From a checkpoint of a small mixture-of-experts model trained on Wikipedia.
Size: width 192, vocabulary 3243, 45.9M parameters.
Training: a variant of Muon for the experts, 389M tokens, 5929 steps.
Below are experts of layer 3 (counted from 0) of a mixture-of-experts language model. Rows are named router (the router's row for the expert), down (a neuron's output weights, with its number) and show model dimensions 0-191. Each number is 500 + 40 x the weight over its row's rms, rounded and kept within 0 to 999. Numbers have three digits each.
After each expert's rows: a language model's description of what the expert responds to. This comes from a sample of Wikipedia text that the model never trained on.

# expert 4
router:504528552464449454525534525409491520458552517459462444511577476480526540589565504466456522429532549578521562441439518486460443527451472581488542553488483553499477474524553480463511449473438491448434461522493471456490498557433522510576459523524540482521520551489518502506468552593558543513433568488494564569514439516479542526545483508498517446471474542540468449489465483464540550425490463472562521493449515436499567467553462482487579498494529484519505523515462500425499557513448479503548553524542463504522468568511539510454529487460466503423459532508522516438497503486482496479
down0:510498457540451495466499519529417380479510481509465532518491587560548566494497500425496504509502531531461435473498486437535446527481450462516561496492509467522502505508511494492546506519512512472516493473498554443462602559501452558517537598477459471430478483543478491499555508583531579517559535538485448520537443547502504494554527537501410497443513498467567498481498468552494478410498462428520513543483537492503443512486527529503525434454506504448441479531523444579391555490489508475548539505506466584499525526600533520499518553544533483504523473524438450516502519528469525524
Latinate noun suffixes. Final pieces of split longer words, mostly Latinate noun or adjective endings like -ine, -ion, -ity, -ure (famine, structure, coastline).

# expert 57
router:480500538511534559524511442495477530513448517519541588445532471541494512499523492467433531529564491525515520530573481414490530512442494496543549515486421466484482411541449440463502492439472531538466517482539474531464552472471532485445549460545520547561503552479551552468552413505542470463476548538505459477496475520477520473470427532513442468528488525467559492469563576585455549534514439447439573536523499564494439518504519506529502533473475528483532436488474474466553552481555422488461398480495471484442514456503493524442433465445542460543429468489505518571483491532464506499
down0:485431560607482518490523528539460451571475483522545473504478496478514459486542492504486463538429572540517451536431534542531498571445477438499537496542502446529505452487501475460500481521485488504429490526412506443520467503476544457554449518478565543580570522478460490539479502549538503503502499502517422523547509519530487572544591503530505510504464468465466462475487505545457558535519523486502479548497584565402553508435514548553573536528537499537463533515560512553566503501464477527451507605437505527502442524464444492455468520507454530483520445529508503564487514510522424556
Table codes and symbols. Capital letters in country codes and acronyms, slashes, parentheses and braces in tables and lists, e.g. TUR, BUL, CBS, w/o.

# expert 5
router:528457451505476425479543510465458440465488555454482469520489510494550520539475502486557438497438491484515501568571490435465552420561454495509445509484564549569577451462504455513553543468562505383495447493452560461491539461487503546456536586487540457498512422490476417522442475482461508512475467534514519494517463508475588498522432496539542548538488421506477493530483521533482479444478484470548518478517547486534551480453527489467536534511549498476489519487471502569451463540465481561489548521529496539538458446522444499453434596468562454521468518446520472491453486540525446550
down0:513509502548520476516529512456539551433500507444513582517487537452503537600492499485522478533492422458475520536518430439518420511505560470401471445495499554440487526440519446510576469538495474451429564488474519522533445518512436531515525539489468525488527443519448384520432469500525517518482519461503513480504525492497513506520511539470474437451594551508439489525468478510433499494518509555490467488474518530505460569525442517507542473477455607510509439436405526490516426449442507519480491540489563472488508496554451533475529523521498503460591504520482546552554493581489484527
Mid-word name syllables. Inner or final word-piece syllables inside proper names and rare words, especially le, es, el, er, s, as in Mol-le-ma, Has-le-mere, Pto-le-my.

# expert 42
router:511492543519447502525447445527484595551479517457505487501516466456529474428505537485570485567507565448512553560494490486482457550543528508478593535483427524494430505512467537459450487534529475528507496499488500459498512440471537501505473524516475518459523490465487574553461528456562527490505497466515493466513581486485558480532497515435493486493537588421532460575407479555437556524478456514427509569562435496470454495469497512476541509520495445446497417467477561539545479541480549529510515533467441560551525484585465467547501525549533422528518509542580538531451474560550493482
down0:509498482462480467433493483467546492432427518461439513500512494468556494518496501516539496472544502542519464519487541567463530540482461461511477401562504566556403513551444530561546541450476543553436535505508481396482491523514439470462424542423432497418497531451489466463501456556499547446483589485505480472455423442477524505627499441512498586490493496514447457522470516469506439507541482567495550486506530515517488532532518494544554547532465469578534524535484493484514485479513551484497498485496479456465511508534531516518528455474561484479550529486508499544534536521425495593
Name-start syllables. Second syllable piece after a capital initial in names and headings, especially sports tables: A|uc|as, A|ut|o, S|av|vas, Sa|uc|y.

# expert 28
router:508481451502474467437516545480470458503505460472480450474537522478439514503461553580532469501460494439490511531469445469473546531521570536486429462512532474484456514560468472509540550451581467504471472500406482512468476544557496514559495566460493466553483455566435452516492484487437496553438497571529505490532509498506458519522502577453476476479561440439511573526474498537566478563544526455434508502446526600472549486549519493495454513505449453481545514538556544496524529478492515422463485445471547534485545472459488482571516419511484419413528442558457523519506541514499563446
down0:598482514543580420438522516537530520454490445473565407627476503499500461465483586493496523563418519581429423540416524483468473485480467438495520506522489525474516478524513526467471434498555497474521533521479465566489519457530537555521497472475540455457531556507459444563544482483492483511549514531506537539422538538513429519535526471456524498491454499465419496398469531480520457521502482535431475493550522523496481505464519447511463474530455484521537484445505452462474450520512452534518466459478478455523476487484513461592440491527454503423486480466490488485554560501473491540
Mid-word consonant pieces. Short pieces in the middle of split words, especially after st or b, as in Stadion, strikingly, strengthening, canopy, bop.

# expert 10
router:482494518506454450480531559422444419469487416432442522466493531533524549523551494466420549427501456529505513425479514461488469463435449545502451473460494536459504540506506535459531528491472453462466437492600479439454513551492450472559445542505504490481529538533523444528462529509507558527443460474458553539522446503459517525475491509532541563507452456539488500550494504467482452406544513445507488560496537427466474477474463464491523502476545561573473529502541446439491410462522422563529485519470558495538583543494499521462540502561507511539466515537482547463509537536479435498
down0:431460537446494454534480504467537472514521517534522543516581522551469484481532507600452511499531515500506461522579501532527506484530473467518556404515537463541602406454498438539441454567500535467557531508506587526502527466445491530480490486460435543431478485552525518539515508477543476623512578488492466571464491510497467544517481478435477517486474509483527496535517515524508527431494481470483469465517423493431532480544546495471494492507479439523502524461498502566482527500473572552524503486477587550526526468486606439446518514473453510457497517558485496583545484459559518446
Word-final suffix pieces. Closing pieces of split words, often -ation, -ate, -y, -ment, -ance (Amnesty, statement, employment, stance, Menorca).

# expert 49
router:520547468559519524473476518567485538540512509445551522562532495449446478483446532487505534539523507489499478563497488506440486571495524575497514543520479523419427489466505603502433548450468484518543465531511481432490453494503515464506506534483498505452497448466509528494465435511499551496454491426466476457515497500497506437518499528469567468527552565404607461461427420465492588504509526527449508574488436500513510543611530534494524563502530427536576555453521503466553557449523566565497457515522508575520455510453504481544496506495487482499456529543532500506491483499569465532
down0:501451487492585460482444538470525522456529453609545468523396520521504494536539491504458485545443531434464506510562516474466522544508545505494503540411484520456497542544536459498546457503485475550523524515534462474398424521487518468495521505480479515470426468567518512462555535548501507493427476473481510406590484521462505507510425562391512509466485525483481482441521479451498546423490481502531525508501454538458585520443538515481521517538487466522401542571505528445481512522453591522483443444468509536448524518538485506477492441457473464444471523531477524502505542493551448481
Consonant-led word pieces. Pieces after an initial c or C or other consonant, e.g. c-uc-ullata, c-ann-ot, coll-aboration, disc, cor, br, inc.

# expert 44
router:505482453440515492578491553438527501549402507585514574436446541455525479474503513526409528496417522487487486461496550539513528523462473507497501517510560502510546484454480477526513531554465554559492550500458524535513557433517469530502558434452560536595487499463537530529569508522438458436487457536525478529521476514527477488470525451546515590454468458517473527523540542470424474449512497508450474525439573457475538510534564459542476445539515573512464506530440550453532526534447494540466481514472513472522461566487566555437485563492513491554496453486530518525530517517564428519
down0:569517497482456474495554456555478483514453506456497467515528466427485518540523495510535512532558584513527491522546497555565405585519492483469489501490492507563501419531482524489491520525480564580488508528553527496444474460560448536520484466459532465404513439496515471506508518542492461537520487418507517429497561482453494472455513518533518441500524523480462596454543531466526471493470501540418443577476483528491470535451532447500390548420511475499452588483508543513498500435504433464492470514513519514552446456480522489488482485524526586475533496469424535511533539503422411517
Infobox field colons. Colons after field labels in infobox-style lists (Length:, Added to NRHP:, Occupations:), plus parentheses, semicolons, slashes and line breaks within such entries.

# expert 19
router:606535498518556459569493531453492612482535497485450447520535510462465558568521545552497459544469504467540481527535507512484479533522532515439447475503563489467504522435497553540454517513508517460530421484461490462476488601485474529510572539481508461509491503547520548555508461522514528553521441548541521458506499522443557432526447517528513500495507524514526493504435476473564510490509590521522556473498440447501435559508489502512544539556474503507460548465591504478556510462504556458465567461537485539496472501532468455574541441521425416437590458462470463459509552524494493540
down0:527493545491466432482516521447518471538466561489510406507466511459555401496571556552566578489570452507531467492509569455520552502456481468455507463532495480478552489535489498453561424490471446533461440466501462466475434542526517449473497525466507495475469584478508526530405473490421540548536498429488526471539561541455489493506466529508520500570502515448464479532463523506448484512454492531457467456523568521475470496491525551517469495487502497496509424578412559478503500445495504486501435560598558515519531417535431473485449467498550483473530548494517575515483479468491555509
Mid-word stem pieces. Word-internal pieces after a short opening like f, p or sp, e.g. prof-il-ing, conf-ir-med, unve-il-ed, followed by ing or ed.

# expert 36
router:543487505475483512502485520578548523504469484578558523549517502442493457482423482385497544521475468476489436545540544542543498539461447468478507407528554458441458450464497456533523512439458472541450526506514532550432561457454513506575542401434561605501452457468474514518589464549573460480521493517534461513500534477543528525486452560519552467474496474521461532477528516495434484522532540473536464520468582541552537539439451555531534464516514515477552532461479483488487519527537474569470471505496485471485485498502570532504441463568521534502550451463534472488523473477480561512
down0:555534533485496530452477573553479499526509487463484472536478535496489530591462422490423514499520472519522441503472551498464513565569416518469466560487518447498441491462464573514530487491522507509475533520529461513514495503479530500495552485465544559526522482494523494583537485545448525417490492503544530475521527477495460444496532506579396555474425464456477430535454541497447472478499458506538487545457533486455552487441571520522503443553510474482403508502519492464600550543523521570493518517457530501538477538493407531454442461532583484557421552445480481489518427517496507468
List separators. Semicolons, commas and table pipes separating list items, chemical codes or table cells, plus list-introducing verbs like include, are.

# expert 30
router:556593409428473502486545558467534475524498510435487486574537456530507588489483554538561542458543591541505509505511453472547546466465552488514439506488430499459424510580509510497491517520509487521468519494493490531499445520482477507446469501558508509556561486517414428547435438524560521521520456480432505564464546449530454431513419493537489459469500402489544511516500486522460446461508559497456510489541543492541465493423486506487480482541507460467492508444534576488515462425492516483519478447502488506516571447535499499554569455458491540532509483498567507580512505520496513552
down0:506509499438493493421557581467526534542481579492555507477516527455582521534499414487471514550547517533569482431420523512414514535408529474456524458491478495487478491507463491512521476465435482503552584477491466496514456549486532547520524506420526506494496558521480468545497517472490494525420461521505507458471531500478442569439530477508511419506490481442502571553474530439500503504421567488583490551504541431452461448524482479527444612522475523426439552499481471433515427469526519542467581483538497484466525502516499468538494478511554479499508498457469537505524512520437537459
Early consonant-stem pieces. Second piece of a word after an initial consonant or s-cluster, e.g. swe|ep, Sn|ep|p, s|ud|den, S|el|ma, g|ene.

# expert 59
router:484529473449545518562469521570511540539433556540536511473525505508439495452531504525462585453609524455523523497493531472506484475509492486502488471520419424531454540534492455506502491536422515515485544496522440526432481540438487468506575454500449558458466523404523502482453434504552566463437461508473433464534486533486519459467506570476552537397470595480518535513532441549517491510520510531550427518553510488427555547549520562555541512449491468479511494535496520479498580501524519455516509526473421494439568463482504472529469468497529493450499480507519491467460423532552516477
down0:564561494531522489485518499488533444498522476524452430474492482536434515444477411492528486484446435422551481458510393485477546510498446470546468440493552471502574460519503457472567504464452463573556488455498524464485502443585506479575537562487555476464439463490415553481493478464493505504490430475459521520522444441484472489479541482499509495526527455442492454447500536537436501497425493428488554466481516433476555525514516467486472470488492447566526519455491558540468533594450497477513461480503464516530513508496631552550520431553491452516495541500511564513502494481473499538
Coordinates and measurement units. Geographic coordinate and unit symbols like °, ′, km, mi, °N, plus slashes and parentheses in infobox areas and coordinates.

# expert 13
router:473493494451539496525432476527550566460506464516498542563465501578536432518473474560496495500585506497503460503422573539556483470443514481469559522549433551539484494545524509549505556443468491531462531461509534554471500530498491460473559468496481475480440531509492519526463544510488473519473539487449511518550535527476514499445471433509473506519481543464532472420507449448513528534514529605498520484544565583464419521587475500536456534438448551396537460536505508427470553562497434456562507471497463557502505468488510468517465557455545454524537460449480475460472471516456411471
down0:457518499427482515454505488511451565448419496532437527469477545534463477537536485549486541470432578514493465517428464512517441574544512486567555451476449535464494509468428440399547499508516463544489541510529483518463515513519499512591440470534547502507557517461465462544499436492500492502446506430512524542478540477490515508482492597478520486525548506382543453491469535461409419477475567501518560541480556511535533527505429489574508513431467455521550449490515494550496520526460483507518562514510457496520550517550490441476437406448494495514467480490487497493492470429506469496
Trailing number digits. Later digit pieces inside numbers: the 00 in "35,000", the final two digits of years, times, codes, percentages, and million.

# expert 46
router:462486451456529515457474507580470553492438440570581533480481515528477470457581423451448442510542512550505460456548556572546493500472469476533457411488527470535549515439526530529513558483495492467470493544512556487524520450555476451522506567540494502531534527439551545495559442466532471420510481468497464487483548511541483507497546506497511452516461472563488512483559516476542474545479522574447502480456541508521548549463471491521461445525471533472533533510509540531460506564483500555529556435537546462471570573522541539555454464545517513513562451495544445554427422558458530466
down0:457556498538540453492463522533531556530414553496474490510490559532448546443529474512541485531562549493588520537513413431541520592472493495500481495497503525529487494505570470588534528534466559549512525468520495490475446479487501547445461490542485452470449434514564445509421446470551558492434518545486517472551510491518546506472532445515444453493535493424467542455544497510479560500423518481477494600577508442434479565431459476443550567531484454478524472513503490498568567488455499497484490485454526493506400486495514527497546503483496458544545467490552491495544541523544527536
Line breaks, list dashes. Line breaks and the dashes that start the next item in infobox-style lists, credits and tracklists, like Label:, Length:, Running time.

# expert 25
router:519496555524509477558487440505530499463500529447512506553544486501581470515513460456506528542522574467523484523485453436446506537549565517545519537494529551454436573495541540464498447482461498508446475560481470433539453579519564485459488476462479504546509482516472468495510554498475564547483445446551434454485564473471554490556444548474499441539516523489525517497398428527514471467475569527503459541513480446505537537508544513451483461476547478469462463522574571542546567552494565522501547487514466527515549468612468460465530503526503456498536526519556488424475463568589488466
down0:519550524519510521470543538439453565453481517527448479462513449496504528532506483553456492562447451494550531469464520546521494575493474497400502527505461557558457496497451500498478441453580483470569457540505485467477432553542481537557461477447482574551489453499540476538512477533533469474513569467474535506506520505596496524482559462484538533501501545581531495417497477443506526436402541460508486517590603452518445450468481508495507501461528477509543413509522488532516458514492464499480502509549502458529460431458421563582412476512530487551527477516497510493488447480518512550
Vowel-led word pieces. Word-internal pieces starting with a vowel, above all ac and qu, as in appro-ac-hes, Pe-ac-ock, Jenn-if-er, ac-adem-ic.

# expert 52
router:463489482503565563549429484489513449567474432555531561537461461546499512455443494477493450560481464449486427527542515503549532516452490416463554509545516439550535468415553471504531473481477571506474551530482536560546527457505493555464564461503565508487493411485463437445550482547443442516538474502530529438565445528522548493489527457536556456519464446509473564475532570473436492521452437509501482504521531525496526521466454508543480478535546540541544461521538486502443438508505512445514425517449568483524465564520452516481499520457539507445478468553434445500474531466505524458
down0:503544493471502572510493502485489461527481472470444492474537576473466474483415490450468515492484520535560497545489498534433515515498505468392504451490508502449494518561501530527502499523486590491498470526455491476454538531537545541531521484496560557533457494484537411522465549558451562469472482510536566448596557576486478481550495437541527559418470506451577504475537518493419501523460512428451491469434491549510531485486483442515521517515509498449493499482524498547481636463495511430494515525512483463544448441563509576406504461474489481503487508463467420441545539466517454526
Inline table separators. The space-pipe between cells inside table rows, usually after a year or number, plus semicolons in year lists.